Weights of a small mixture-of-experts language model, trained from scratch on English Wikipedia.
Size: width 384, 170M parameters.
Below are experts of layer 7 (counted from 0) of a mixture-of-experts language model. Rows are named router (the router's row for the expert), down (a neuron's output weights, with its number) and show model dimensions 144-191. Each number is 128 + 24 x the weight over its row's rms, rounded and kept within 0 to 255. Numbers have three digits each.
After each expert's rows: a language model's description of what the expert responds to. This comes from a sample of Wikipedia text that the model never trained on.

# expert 44
router:114116109106163112175147120126114150098118113158160107137069161100146142107148146135148161147129124123135112155089164112143107129114118107144126
down0:144135096128135139171141128108118096142123155106106097129125137110145153106140146162131106136134124135147127083143118144103086072087151128158159
down1:093134112108102119077114126124115149105130075093141112140126172122118118146140125109109127131128105101149099141149110094092168118156098119103128
down2:127151133132111107125138147129164138115123120069079137114126152136091111127131099113104089182153094134114137134159120152105122151113169135100099
down3:125142143138130196096117110157095110115129164123065130134145132123111159154149137095167132186132116171112131144155122135195165104157108145123128
down4:088166114206153172135114104119137126095125118132114133143140123155125125090157114115115149094182119133095116127122146104114158135092117131117152
down5:162105085125057131126100143109075138100118123134134120151148107152119171096175082185129095168119094136121128125094149137108159185160102097141181
down6:109093126140105144126122130111118125146170102145126125088078106118117131214153155109138097164119114118125130146151144156145091168119127122125133
down7:151117134148118149135160090145115137134126153119111153143126107140176109179137116154122058081125143166126122099141197111160122138100091158152147
down8:149149140143156160142115141053152125080110150119094137139160151120134130086105122115141127141150139153131108116106127118178137102103094138150151
down9:117132110158137138124089138141120165141133147115150142136141101128120124138151105117124126127092125124112104099135127106132157121142155168108166
down10:160112153094170168132124139147123087135104111082154132143127127148109138170111143112127136113091138161169139154121120118143104105109146131131148
down11:120155148114095068107160116116169120115138069109131124135131141154137151134093130135148102089152148144184148089093133107187072130158070115117108
down12:103105079109119142158128194133091128090130136127135161131119118123139159136111130096134147122158143155144115108123052156143104142182146137116136
down13:164134085141103143177106105137105143133134120132130171138130126111152133125177097145128141146114105127152113077128128137126172153124155108101167
down14:166138181154110117148143130126116129135103105118105174073163123152145127124135122164151111132137125167134118151154154114106152113091101122124109
down15:124129123156130114068134103160072146176142146126062109089092154139118134122117126149096144099144068129133084135107133163149154167155117131177169
down16:162141122102139147119117126088141086087122089115118111095150114119120162088149116122150133110116132111104118130104155117126107078101104134165123
down17:132149128147103135137117107162112091149116117126118162153130101134147145135161120144152102127103119151133169135118071146146090118112119099194139
down18:179158105154138128122118132172145094139156129176113133142113148118128139101128136133146157122120094115158160110146123158117117137136121157093080
down19:133157133117174107105149151112147127125190082080132108161143186124134123121127127105136133114070121156162100088122101113089142131114110149144133
down20:144159146159091131109119110096144137098090096129122094109162069124139155102133089094154112193151113125087171101105118111156105127189103130178137
down21:095089072153128153156122155127146114097131117072122123146153144138075136139118131119119106094161156099084120147127165171136124124130124168118122
down22:133125070083128120136162113129135122124168123134117174114083128100102096124100134147125151155149157109153072159113137144157135114141173144128163
down23:153101123131092119155086131099170087105113118158121108079109125100125106122155090147090155132140164160103135137148128104114097106117107114122173
down24:127153146169106146145103158159127137154139079107140153141111131117117125143117120106139113193090128152114119161180139139082072107125128125094150
down25:099154155153107114093148137145124118118104150113130137179114155085128097138104117118130105130133140123142184123095157083127151177155176076110141
down26:199164103077070152105104164110117135137109126096145146145152095137102116124116144121137137183115142142122126129126098138148113126143084124118119
down27:119149185157138106138109120131159111077119117127148143144110119132102114116113133140125175133088115128135110112140142111144188096111136106111140
down28:128129111083104119118080171168127163108127116148134098107120137106097103116115154103167104158127141092101108161151103165150118121126108133125146
down29:116117153105169116176152196141118106128145133124084133130104136058129105096125126164132154150104113164135144139146137095101127183149190108081128
down30:102102158117096085112124107115152127130110165125115128131112145130124119146140123146078160093143105141115139163126156155112136117105104113147155
Description: Tokens after numbers

# expert 31
router:115131112106123135161148079114162106109107084106161104131143123083135123128106150158118138132169119133129147136148141124119123141102126136144125
down0:136088153121141086114121115095132133101142136138109134120115146147110135102129130120131083132118130153139105121111100121150132104112126083142099
down1:152105105138108110131110173115092142146116125132137115123132087152103113122145114141131141111115133115106118147144131154147087110113099145119108
down2:127127168105169158108137131160136136163099163134122121124117147159086107109162131109145094136097115153133088108100121115130183140124126103157122
down3:138125136088143088122165148157156111144113145089146142135142162157165126112123117170144116093143127136091159119146144138174110161140096119120139
down4:135139100130131143121074137150139131137141152121143132116129154110135144072121082082156113138148153123129144137122131080154140128176125114100170
down5:100100054147135138126132120100138139112155120116153124151136111128125140132146137082141129099111156115130094115159095118087139096117122121136127
down6:120117144119078130152123128157148132145135091090136139127126094133179124131131144125079160141135106102126131127099144117126128170164124113130119
down7:141143178095120142141081111142144157130127089119137130071076126141151138113139118143109127160100118121079119117169130149138141143106138123111127
down8:146123140109117115131140102120119169116165117122163079112138119066128150160125112110131135122158149102083116117145120137132108123158081142074145
down9:109159168158110148116130096118129113151168075100123132107121121137160152162111126115112139121138091080104177143168143109114132132104107138137161
down10:095126170144104087078109140143111107123117132130147084109126124118126143111132110120134156156115154116134141139152121168103164122150097113102131
down11:113092081147096144129126158088123176158133150144115095122121128145135104139137102142157149113124152132148123125101115108127102116140110096154130
down12:117154150157124138125076116153175188134150120121114142104090121111117141135133137119159138135175118104052129145177125120132103078126120075124147
down13:124130118115152137128131159131105157168115124097112113121132162137114116144113126119097115153141142128130115129133090166115101145138161086103139
down14:097136108136108142115121145103156146131170103135121083169143123155140143108121114112143116167125133122128119105100126128128130097122139147133128
down15:132105106168140125089103106110161133108103115147103116088103152073146139172107109102138097114137091155142152147121161099126146175183135097165118
down16:110097120118164119088147116134145120116102130090130135166127124111105124161124120162122090094108125177157148075120092142148139105122128126150096
down17:148134105172120097125105120140148169113129147102120154123150110142100144173119166100147136089155161136089143117101124141117119136181162110117107
down18:107137154155064129096119105151143099104144095128135102136126125113122121076093180132120144148136129158118135188093117120107109102181077130090068
down19:087103128112142134151107087109123121098121114151113139101115111120137147166169118185146182140100112136122120098169167151105108126192154126147116
down20:123108125107089095147128128158113150120086141144151154109109133137144124102130136141140102103114112132093149116152116073104109132155102161153124
down21:126135109150093157180109152102110110114169140127159153123126167115116126107081145161130127104124127139145120159143158116152111143103102147123134
down22:107094109127162123118083166109102189065125170126160087156146123111116149133174133061136130115104136115156127085121143140165107133140148142132103
down23:143122177109110164192142138129135140164108103074129153126141093129121147143154094142160150094143177154135156103120150116093150156119138115115125
down24:105141105131134131132114137125093122124135095183177118165114146146130122111134147115092158161159104162114095066126117146118115095069154116155138
down25:148125130117125133119131156117115168116153139088125130126121120123103099107181115143118159084094113095139099118101107150121137147129118125147109
down26:129156130126117091153120149102152138103101102097141116152095123111132111142132118126124115125078100114185169130152138111121162155129135117146123
down27:126121123123131120108156149118140135140154138170135171133108136169160145129124134096154081080096100133181113112140117127140153167126142145130114
down28:141119159120131139103120123121156155106144126109110148093146134127186130138132144112112136131107133122128128155141125112165166158084098091115159
down29:101105121089174158067105102130109147124080113144110117134105134143095143133121117135134122150094137103115147170136107173125161069144133151125114
down30:116104101113172121098165150114130132149094115102105134143100124152139148121132104120135096098115157159141177114087163110130154175100138113119159
Description: Clause-ending punctuation

# expert 0
router:120113128111140117138154101147109152131120113087114095138108141095154127110131138147128148121175130103139151144094125102110123115093137093126166
down0:111153116125152145156102149119107122176157142102150131116161118155124115124081089128106110124146150139145125106144067162108101122098124119165124
down1:146108132141141138141128056127123157162113101079117142178100135122159100145101152132103172171147120126154102106126134121157089115139121147087136
down2:150127135113095096129139121131135104104150144127108138180122127135123127168154083109164164128139126134153139095111137167130122124156116106162148
down3:120152131109188156093130099088127148127114119149155123136103151148139057085090127124116133103165098135084123119184154101128123120124163147112068
down4:147127089145124143152141122115179132140150137116120119148139133125105111106124166162143148132122130114134097066170081100149150095124126122153142
down5:127132153092103135089097123135108150169135176140104127125114111134133140160144108151187133136161107171189110124114122147122160122137130119152152
down6:139126131154109126146145050105130131115125134141140145123125076111127144137100113114124155144121127125090103112156112160178144150129155132100142
down7:102076138115096144104160115132100145123165152194142103150133145110127162146127119120103083108112144113135150142141115136141164095131123133169172
down8:139154120109155097117111145125090132129112146111149078117158143145116088138147147151179124135160111144180145076196133126119152088134167098091096
down9:145137141123096118129087150119141120143181121106152110120125126110151147132081109121106125143136121109165148127118105125162132161145105113104135
down10:113137119153071111098129139157082166127131160159122116135145161158153147108166117135152154090190129099089151137145115115136182126161135091132121
down11:126150122136122114168096134128143113091111143120119118127141113125108164151098136082093113123107140144119113104074116144158133127133136136108092
down12:122090126150071085130082148147123144172090122086146111171158131173094102143112115143127121114115116108109159146187122133114078155106108126136101
down13:151146113144115153076073154092102114123147113124111099112164092116096178121156146158112110175082153156105086140100141118157151155104110108125127
down14:141150126112124145100158113062107100098108106132143102121104126097155126074118110125136089082156100113156098133139165090132134089178151124109121
down15:162111164148087169158123101133174116091096115122104144125118155123096126132094136151109110078158145143109120134100151161084100123119128140177151
down16:145140117137120147133114142108122135136152107131118148108113097146117166099134120112140129153061120126135079108145157134113157146147108130141146
down17:170152112107148085102126119159107125110132138126137175101128144138130161141138091144130099171136107153111162121074148150150129096116144117134146
down18:173158083164178114146151124099111084113131142107131136126142108150144140169090119111075116098147096132079103156104166137143150080125121107153135
down19:123126136161146180140114101117123131121117107118128124148098133104098097157126091134156143192184137117083163124175127153103091128156123098128132
down20:164051126134083126138105101125073130139156174152128117134148132119135128147087142151110158098127104142145100112104131146142144121136113129136164
down21:105129177092153114134126109127141113141148156113044131131151129175135107149147137115110118157122120099121133165185128124125097125146113149184137
down22:090110103135128154120161133160153153126058138139148090157122117138171126151078142144161126150102095135118119131136107111106127148139179100142152
down23:142139169158073168149127107142131162131174117119137139143132108115146158105137154102077142162142134119131119166156088140090098112160157142150136
down24:110113110134132092115137114143133114129130113126145119131150142150127109170100145101107132124179117117120111172085152136118123113137135118102137
down25:105128151142074138127104157102183097124105114150150107178128127114215119151163161120134132087109102158169164162098098130136159137122169078126136
down26:146137094143127142150104120125130135168152119117096109134094142074181109142137147143110118119118086099119080151117131137114092107126141135136091
down27:115108125145154144109126116108140102092137132115138140130161126120148174087102148105145161124128118102120122126116132133134125106120081121060169
down28:147147109149139156163132148105125131123116108152123113090122148152125115170118139149111164138138174107121108165131129145109134167110170073105127
down29:154075152104138107151108152123133147090103150105087123161105123113127109130129126126123128163112117094160161072136142130113093138122127114161155
down30:104140138088135105125127169148129124137150126120142154106122114111116146117171154137110118155132139140121108194129104136154098077119097110117164
Description: Numbers and modifier adjectives

# expert 55
router:110130103115123099142148142143120157069106126112146114127080140099149135116136148125128137139146125119132141153090114096114097114122131126137071
down0:130123165127128094135126131083182129061109128125103121139147103115142142090141118163118111105158113087103164158082087119160121122150143145134157
down1:122167167109114089144123130149124159127143119134155167140158112148159133114141083203084121142168137159105141089102098115122121154105094159145099
down2:128126147125117113082171179126100141112107121128129088122137149126139166111119121159144125142095144094119161142142117143131136135132141072109105
down3:112147129098116128085096144128096125166116160162178161137094116068091143113100152134113131182132122100145102116117134134143121127155134123135120
down4:115110141088149128179155135158131150138097144148144115093148150173173104087083115113062138142153104137117104135126180117091099134132128119114146
down5:120107090087136138136170121156123091120129125117158129120168160160119118098163179119091142134142132107163072104088157159146144153100141127088081
down6:126122143127099126154120134105151142141155119129138150096162157116158123082117137096143185148142144109157126167166113140125069165127073156180095
down7:114102091143107154128099151099102115183105122139117147118118114125181135132097117102135114147143133113135159134145106119173128110125130135115125
down8:116126130123113114148103157126097138079111103122103144096082100144093147115175121136097151125160095066136134158108132152142168115113063095141103
down9:094153155106139162119120123133097146100156091126155190131060102092104124110109083102160140082105146127148137162114106166116172133126105102130173
down10:139101173132114159146109131125145111147119117097132116113151146135132133112072134140146118143113157149114099102103153119127116180124078131136098
down11:118125149121098152115131160096125149165115129111161118133119106124170125129175146115129148144108154119126099141128168111142136122101113139155118
down12:135104117122166115142109148166169138154163108189117127115099123102120086149164131120115135112111126121173083130176143134148142124147125132137082
down13:138100124121139122165144159117101154131138141096129133109118148141146145107137137071143130113135088072099170117097153086081112132128134114093135
down14:124086137136145142122167125153134125152070139115116145133139110179152118153124145153131125117142134104130110120109144108106142121123148054142157
down15:072099124181106120110115127125133180094095104103111172111111121125142145123129160122127124119146182098132127097178165123084115106131125114123143
down16:136105132119073128084148110131168109147182123154113144150106126167129104143095138150180092132182089123062142148183092142156165196117136126089090
down17:124148109143118123170160101155131146157125159130142121129120107129143153126130135163141120136113124161134174111111121153186102138123111162135137
down18:161098134128127077165126142115139142102144129110089147118117121190133074144140139087133135099180089103150170089138149153166139102138122142142126
down19:171141098172155147128139134123127120127118103120151165166134129119142151134126104099141146053159120149143121163150154127127115152129094134123120
down20:117149168111125110148098116136127162127144107135173125119129104148135119129135119131108112079149176123135093116129123124120109138161134109110140
down21:107110161147153107129138100092108163137125107166158143154095117132130119140103114154112112101111161125143116164138095125119132159106145133142102
down22:082179134166107066089094157134141165131130095124140107116112152160139158131108150155062106142136100124142115126145104093174126114106152126100121
down23:113162135119164146105127142136133139176149133115095163149143109095143104097097120099128172140140145121090113140103120104091181157172128103132118
down24:141144134181094173130130076138119151146155129098154189143137134118089148106130117111147127159109119129132111108118126090131157135144165117096133
down25:153155105161147114147178160116090090145158150120104107133173103118137148130137154162132135142142151081137151144158160164132118103132131132115150
down26:082126092111128143127140118144168116111151135147128093135111114105122128106129128140120127104141162154152134115105138062128132111136136169142146
down27:156101133149154145108141095105099151115185105129104102127109128127109169120114121113156097128138118090140132104099140163139105114148153132162139
down28:135146182131139201133094120108137075119131133111124133121101096130176078153135122120171106139118129149121138173131074129094137145154112112133084
down29:067111116130145116154124066132099149113103139177118134087134161121140174147116130103122167085111143133062175144079154113122100106064100100123165
down30:094116147128132183142134133105170128129113122134131135081192110118124145167131159147100107124105106141159060132121132152118087140145121162185126
Description: Coordinating and, in

# expert 11
router:107123102104149111118143131140113144111122114167147113123079146091139098128111144134118155100161109117148116138096104095131112092126137110118134
down0:160138108154130119158136135106106130158091130095089100108147139115154138138066144105122137164089138081104119118129149125087113100178125101074116
down1:111103145122155135146149154115134149130112107128128154149116109133150158138090107165110090135154128135121132115140132108127102097178118171144106
down2:147156126152133101128098117094136146160118130113106143120144126088123128101094153098119159124089131132086143082144136121106141160093145105142131
down3:107138156172090143128148146168130114105150162151136127123139148181134141149119161162095127150134113115141148126125144161091133134092067158089135
down4:095138089132129141139125140105156129105102084116156142116162118082134176159124178127113187140141126099143146126153117149141149138169116106130131
down5:130140092171100097136103121131130108158126125158148149116135122152128134141111132150107109112116155162162040159153157118119139101079113099109129
down6:130117123146145126105163099096127171121141123118089166123113176124148139088133124090155125163146159135145097122137072150099111130100145155152150
down7:112128118106135120128103118093100099120101108116140125143120126140130131174172088087139118139112148125149092103140083086093149136151142156078161
down8:123105124129105145147133113132130153081126140138156144123105136149129114104159116159116127168122164126180096155122099121122148129109124157078124
down9:163122112135147121158146135108142126121150153127145120093141180088119117131107130100067157091144127098084138105151079100121088136157109124153140
down10:125110098119095098158110136130139136119122069120162117127135144127101140094082104184132127094148152146120105096108166133123099128157124138094152
down11:137128126131131105115118091116164158086150149131115127131073116127163137109134116104111117105146101110129119110140123119106134154157113105133143
down12:170108125131104143123145144108107142090141124096109120131144122120117121091142122125137132125153126118117155143151142093101131153138060119133117
down13:137134134091106137111128140140122088079135129113134197152121132093141134119134125119143101107146106141098146138095159159129115127132143124136107
down14:158150157111136102150124158158103117155132101076098147081121092161103098106091122105172107154119111104132167077161178132094103118147138139127095
down15:134130098147099128132146131069098180125141151114165091161109078117139121098111130155141115107087081145104121120151114120113168090123127152164145
down16:113103144140113127128117137131143108078158144114120133151100142156138126089192109103117163129102138107104111123119158119171129141078114113141154
down17:116132107103134141132105134167129114152126139120095110169121153131121136104134177127145051124132099131117158151126116124113134145124119157145117
down18:095134089072148126142109144097135174151132142121128133136150154129093141144097093125129164145138139105119173146156114142124168119173162116133145
down19:086132146108177115151193119147108118101125097127164115155110146101131133099137120138089091143113064147147121146110078148133129100178099127111116
down20:118154158081123119101098125128130091093127144141125134121149156122094121114112139157160134137095121119137172145134113150072114096135139113155126
down21:140073156143137110127144122075082153149116070130104114116120112131139098145103104097102099107114098150139137151137113121131152174134119144152137
down22:117145136102145143108132126119129121157180127156144107152164123165149129142146120160111136087160126125129136173176115133128157112114155133123090
down23:104116120137159098143094132157157099130120128154147139155123139103136162132124110149127169137111130082149118159113146113144137115116149142154143
down24:132141116123119110118123110063115152139103127144117100089107157131105144151170098127110128137126132121115104146113066128173095100126119138116144
down25:130142103084126142140105142157159081167169112099110130130142124146113096139124128190117092171126121145108114127110178158091128150136118102130134
down26:117124106136136119112152121133086118118128169162097133077130084113125106154093149115164154087174108106111141198179154130133164125117093130124125
down27:146132114147124152102122095060149170093112152122112108118131152107137108137125140136105161099118158139073151150174166142113099131114158137077133
down28:149119099105110103154095104144109151110131089142110122123145149129110152143155153148112119127118148091139123087130107139193122135102141124061139
down29:147101164140126083137110171101136081131137133142139102063083143155133151137167177149140136178110177131104139111149158130207134116124102123135159
down30:160169135134126105137157120085088103097089131109108123149164153119110142128120123174117139147121134169126092094134115171110171147086119123134104
Description: Community and political modifiers

# expert 60
router:110106175141144125124158111130109130137126114154139120140089167094143121115125142158150144139171117109150098144137152105117106146118143155157121
down0:113131118100122164152140118138171135110141097101125156117104159094125090124110103134107121125156141125143093121114098118108110127121135163159192
down1:203102136128143138055094132097138100121106123113142140133144138118121149124099084144125120155140099165135097119158158116101184167112173144106122
down2:139139152128164167080131120157115121160128129126158115128111114112157128141134147141129136126133113169123150151122097106145150118140155108145048
down3:102124088133133150089104159113194155086149126121129117127126149124146110124158118100140143096152119082130117120078126141139125122176151141157115
down4:151144155112130087131109191108121134125081158132116150113140178121149161170151117142142090132126123144125144171108161151122156148134140128149138
down5:155113122159125126090138102076131137102173142130167109131095092152128146152132129138099090092146124104142102102109142153156097139125154152105131
down6:163115148135138116121118094107105096103127144176147182100129143124147129114078177147082121131171136126113141140119080102132116132096116091125088
down7:101138129140151125122155128158153122141075129111140101107143158134137124120138120108146105131144131113115099149162139105105120117161102082115112
down8:130103115157132122151149110147141096107107163103120105111123146125142122100107119162106078152167117112129116119138111121154068143109162146113109
down9:108087187101111133134084114120107143090104157144096094134100132097109120076129157123096169144079209119155116127127098159110112112146097127138153
down10:119125125084179128171125154134125130112147133095152128144124156098143140172120126111149166076116135138118103125074181102120138099125141120096143
down11:137137164095131145174178151121115135149108158158108144103165112129160109130154129121131126111116111071171083115119139156142102121110169120133126
down12:121118121158104168158089127127097103116093149103112123116081177113148150137165136159132175092080113103136121090159138088158154094165155147125130
down13:153117107154121136149139128141170175115123111131149198125120118130105113112137123111133127129135178136091138133118144142099125127142105157119130
down14:133152138118116161108176105127120125112187124133154148107145142156131150115147119118161188134150137132138087116153111145185114138153133103157139
down15:142108068127132137108119098156141107127158132159137122116093106146142100117108120118078152138136180159114103124125122149136120097125085123095173
down16:113149143107135163138083184162139133050122065139114137140125138098142121148130110132134137155127148114102139132112135131089141161146142091130115
down17:180080123154138116103098116095093127109100157148120105147147185161110143143111123152174142114148110107112145114114119128123128117111136141123165
down18:148178151098127135135120143119098150109070125158125125131136092084137140147114137103125109112100131131115123153168136155136097138150150120117105
down19:113132155130138103157118085160106103114146150129143130114119060122130116138128098117102161161095115111149111117140113108138121124133142089156177
down20:129161108110135106154086131128178136146134152069090088124085166131123094124133105101113119126096085133119132127136136139139093098128138117146134
down21:155128164143135124149153109111143158113148139108109170126118154129168143124130113127102145142132108122124136109125176098120099156126146155137115
down22:147101082139151142149134134134141140122123131100136160099120111163102148133140149125146106139129144111124134128080123148116156136140103148114145
down23:125096137144122163129099104123122124112156158114168099140132134141132116100122128130124123136136103090082169114135115092113132120104067166132121
down24:076112116150146144136147141088099121117148159132159110173101127099117140115117149183156144116146192101149125127111163148128120130143111186110128
down25:108091153123118098095110119129145120134140116131138199126126119092119163102136155121142104160140127156109144142110115083150167144116083119159139
down26:180133084110119103156148117145132119132102140129140141101113117089135144111106112134163129148155132117177126097093161063153149155146159102075159
down27:161126117106155083113126101162115120130144123120174162156100137130116113151186151145129128133092120117128122113150167125154109166157124112104156
down28:110096105099106175145123112134123129134119162141173099112127146138114135143092104149111120165139155156154115099169093157169095151141133104120101
down29:127125148165167124126107106132150108148138160115116141132156109129065153132114096094178118122090142125148158107135114120120161130158109133119117
down30:161117105130137087104115099137187118113110096104085117075155156149147087075114152132135150117143123118184104163126105139139139092118102117178176
Description: Word-ending pieces and separators

# expert 30
router:110133067111141086093169127141154134150110087131143102124079155097143147106128158158159151116168119115142132145068125095151099103121138167094096
down0:132149129141106161156101135122120173176104098126113110110151098153142112149175149141111106099121094102097142177165139130109168121202095146122127
down1:167098112134153132164153126095127148121134136094084178169111128120092138120136138145152124112152156082093128101127142102120149123130127101133135
down2:192112158108104097113120124138149135132130132103114105155113151162148149109135105160117138102102124125098088137124119131140085125126146133096128
down3:103102112086103122066136126163170149128141147129128097105145119146134131135162146145100157106115156125138103147116119117142106160131138119146128
down4:137134155090130141123135086112192155115150133118118120082132077127121114110115121107103146135119071128153115110097113161131127118163105152174162
down5:095130135151109049115105130116146123102096145119141141177152146087117153105118120107142168130176129104162133129106079162138149116104128138108106
down6:138164120118173089150143122152113152137159103090081160145145146143133108068155123106138118114104156081080127165098094135146146158128139127125104
down7:191219093129119169153078166095127108145156072122136100086126144109131136126132119122125145151142102134126131116137105104129145119125128118119118
down8:155108120132148114091093129127126122120096115127153146145128153123121153183120150121113104072102084144100142140137125088121121122124155125137130
down9:132139122141150090110085124105161105099112131126143128131135133139102158151142132140098119122150132135165126130130140122135147152114128099137170
down10:128167142127127109175106107115146161165140153116139111120176123127086159140112135128167128137142129107130099115154124146134145108145117115159115
down11:081148127129095167089117128141152110115104124121103120099132127118133147112158115096132132110077130115112135104132129153096117126123122191129120
down12:139145170160140123176147122143144095104147131124095126071165140153089138133126123115133133171104130135133122154130120103137121154158107175155113
down13:123142149121115109175125137141122144101111085122116131139127120151147122134160122165137157081134146096119119094098118132114069139112101082110126
down14:146149112146127159173106170091124103151089147114116161116145104140155154134098122107110136091099148141143121087143147099144127125123163182117138
down15:107119083133100160116097104144123183137092093120142093151112119124137131187139135154095167131115138160126150143150140112140100131121163161167158
down16:112118112107144139153151142071147150134121130098103120124140151127134075055146122099109133098143112094176128123106135128133096158160161170141141
down17:085145166143124132141116132134148110067096125161118148107132171129147184124126135142184167115146085129126126117113090135089105126085112104116108
down18:141105144133175154149148128101110122101138126128109166074112103158156089127147173092135132107143127131141150146065137095128137116126127140161155
down19:087138138109099122138127133117158086177169116132116136122138120157110177141091090116128128148104097134132132095134135139134178104112110125074161
down20:117143133092155089129143167129083140156118125146159124113102132110105145115190158156095113125122150149115097116098144120139119120125090159115137
down21:104112143129116123115123141157115128115129152154098097143127132154117154175100111120120176115070106137134122214148204132101139134116132150146134
down22:104164149143128113106144133100149118137081123117097107107127137161110109130103139105111152108129147117104125147166138121094119115153142132087157
down23:127116167133131145132094127086089102110129142135131131075148104083146193103098113139121101138169068139160149146146159159137146102164109159106132
down24:139124141126112122139136155125131141077162119115116137117160149110116133150114127139116146139120135165158169127125104099088118110158144157152146
down25:138148127092109111157118134129112126156116182108099113157124164168147122142091138122125162112153139143086135125139127147117066158097180157175137
down26:164137196121092119108106094153110162097117141147132180109110092132180142145134127124178158119121115122110132089086102150134108110114141131129134
down27:150137114115087144127134133135144149098125139119131142130143123135123153174147129121101144119131138175149113136165110108097138116119114121174123
down28:142113158139157107116168136140154131098136128116119167130113114141125088102145130155123170173125118166144152147123107110116084131119124159133136
down29:139130150154138115123102060066138132110124104112078147154143115166143143081130112153107121139161122130126131151115115118152124144179104152153112
down30:135156159151149128123110117146127153146118123180097124115112125152139125097119125146109106101085138124189103136140089131158098133128126145111132
Description: Abbreviation dots and table codes

# expert 2
router:138119091114120123094124117137083143089149112155163128135127154123134120146119165157144127137140118128140092149121167115101107163090111122153145
down0:174099171132111161115085140095081114170148115114132172115130109142173108130153139146127162109135130095136144086163154131151109121169102124155118
down1:135153103114191153156112177166058124089135114092153147140136099114156150194148209169147171138135118146134101087144114124118113122176137117109118
down2:134150125111098123110161116100139106088085128131105130148139158099120105127118104117124137115124135142179111163110109131157101111140113120116129
down3:122114096112157159153126142137117110105124137087129163174128131119142138120118145148107064102122142145123174137113196152106156085129161153094140
down4:148131150168156138144112077142135138121119108113116148152168134119139091164142100118079134162145088168137128187138142133081173164144149107163115
down5:181139192146133157150112166110178142147159099134169126115098134122143116121119120108131139112111145108123092128122106111164138133129139084151164
down6:140107118136100127117130119156113133124129124169095090123109147091100111128084150094108131170132120135140137155150107105108142114092151125112100
down7:120084141126161142136104141153132101109104140158140071122149130124105105163159170146134179130130138165095150132128134134124106111136089109138132
down8:130112130119167125128117139113128154132147135122162148129141112145130162111107108116123078152105124156092147131122151129140145171119125144138169
down9:122109102124133115171144160172140119133105111119137118116141161139128145185145093096136123144130126131111164122099165081118135116136137097110131
down10:122105136127153135114103096106132096111161117107140131092124124093154121125080149154100150152106115127115128144162145185136143170122094179141117
down11:137161197110146146176129181116117130180106109122146096125118126150185086147140113142107152104113073134100116145102118088140116150140094098141136
down12:103127088105119123167159116094161145168086152169063187119121100167102089112127111130146149124130110142157119120137138136122130087137181116152146
down13:082140101112151154110129109120156141145119147146142134142118134114137145111146124116124119105128099127111149098107148163144142117153147160117118
down14:145120141114157131114118169148143101137149143168141099157119173135091185147111127152138135131130120141141108109155105103157128116180100140100122
down15:140110138138081116107128132103157164091134146085104158116121125146124139183141161116147152116126106126117122135152120086142156099164127137127127
down16:116131173163137130106150108145125145169104114115124117070117134116171106128115109116106166109119114145111097138138113169110138147141127143126123
down17:131100151152107122128117125150144119157144123132119114133113101084133095140109148152108169090147155131155128135189098130129126125152090151122085
down18:114151149112109121105106115100183148111100147144124128130100115122123123116152070180097150138143123098109101080115123125139111115107136143120112
down19:173097109153177133107152112136118159148110141131095132099103128134107122134104110131140145156118095094173163147105131113107128134123134110135140
down20:158145111137114109126149176116092142092106084137163109158118155099150137134119147134091117153149132117133145104097152151143140113159142067128121
down21:116168121163120129132171117136115121112126122113130094153098116113126155150150208112126149165143117098138114150161129107119119135127089134130125
down22:122163095136095144123094159169147116106138159091158117173112139137138132142149131134115124162127148127158120112126085137131155174103162086132143
down23:154117101093109099141157127155146144128140128121188134095112129113142175110124110155107109135118134160079146093117151104130168069111126141101165
down24:144137110152159111177137149179090142121149140133169127135113118141101122117149101104143078115122110125124101136099108079119094117099143185113124
down25:115111146113122148111104140109125141090142121098150111169100185140145169120092155128136139106141111185166138117064127132139126095157142149114129
down26:122153160132138143155113119143161130099147133074167163133105113120172155160117120128127124111137163077089099093128121138144145136119103143077122
down27:111132100132147180126134114101139091117145124111097139144133132126121135079102121147121114117128131148115153186110164149130089114127149095130137
down28:150148130133130157093133131163123091144154153172129094100131128129115157136110156172150141140109070113111136159165165125116110098113115111118074
down29:126158167145170140168125122138112138138167170088118160149157138107095144087112098111128132124131095130126134134166099134106129157112115165113123
down30:120116157155129166123141104103172142171105165096138129132109093164174108062158138102129146111186132087130152103105092108123117123109165130106113
Description: List and clause separators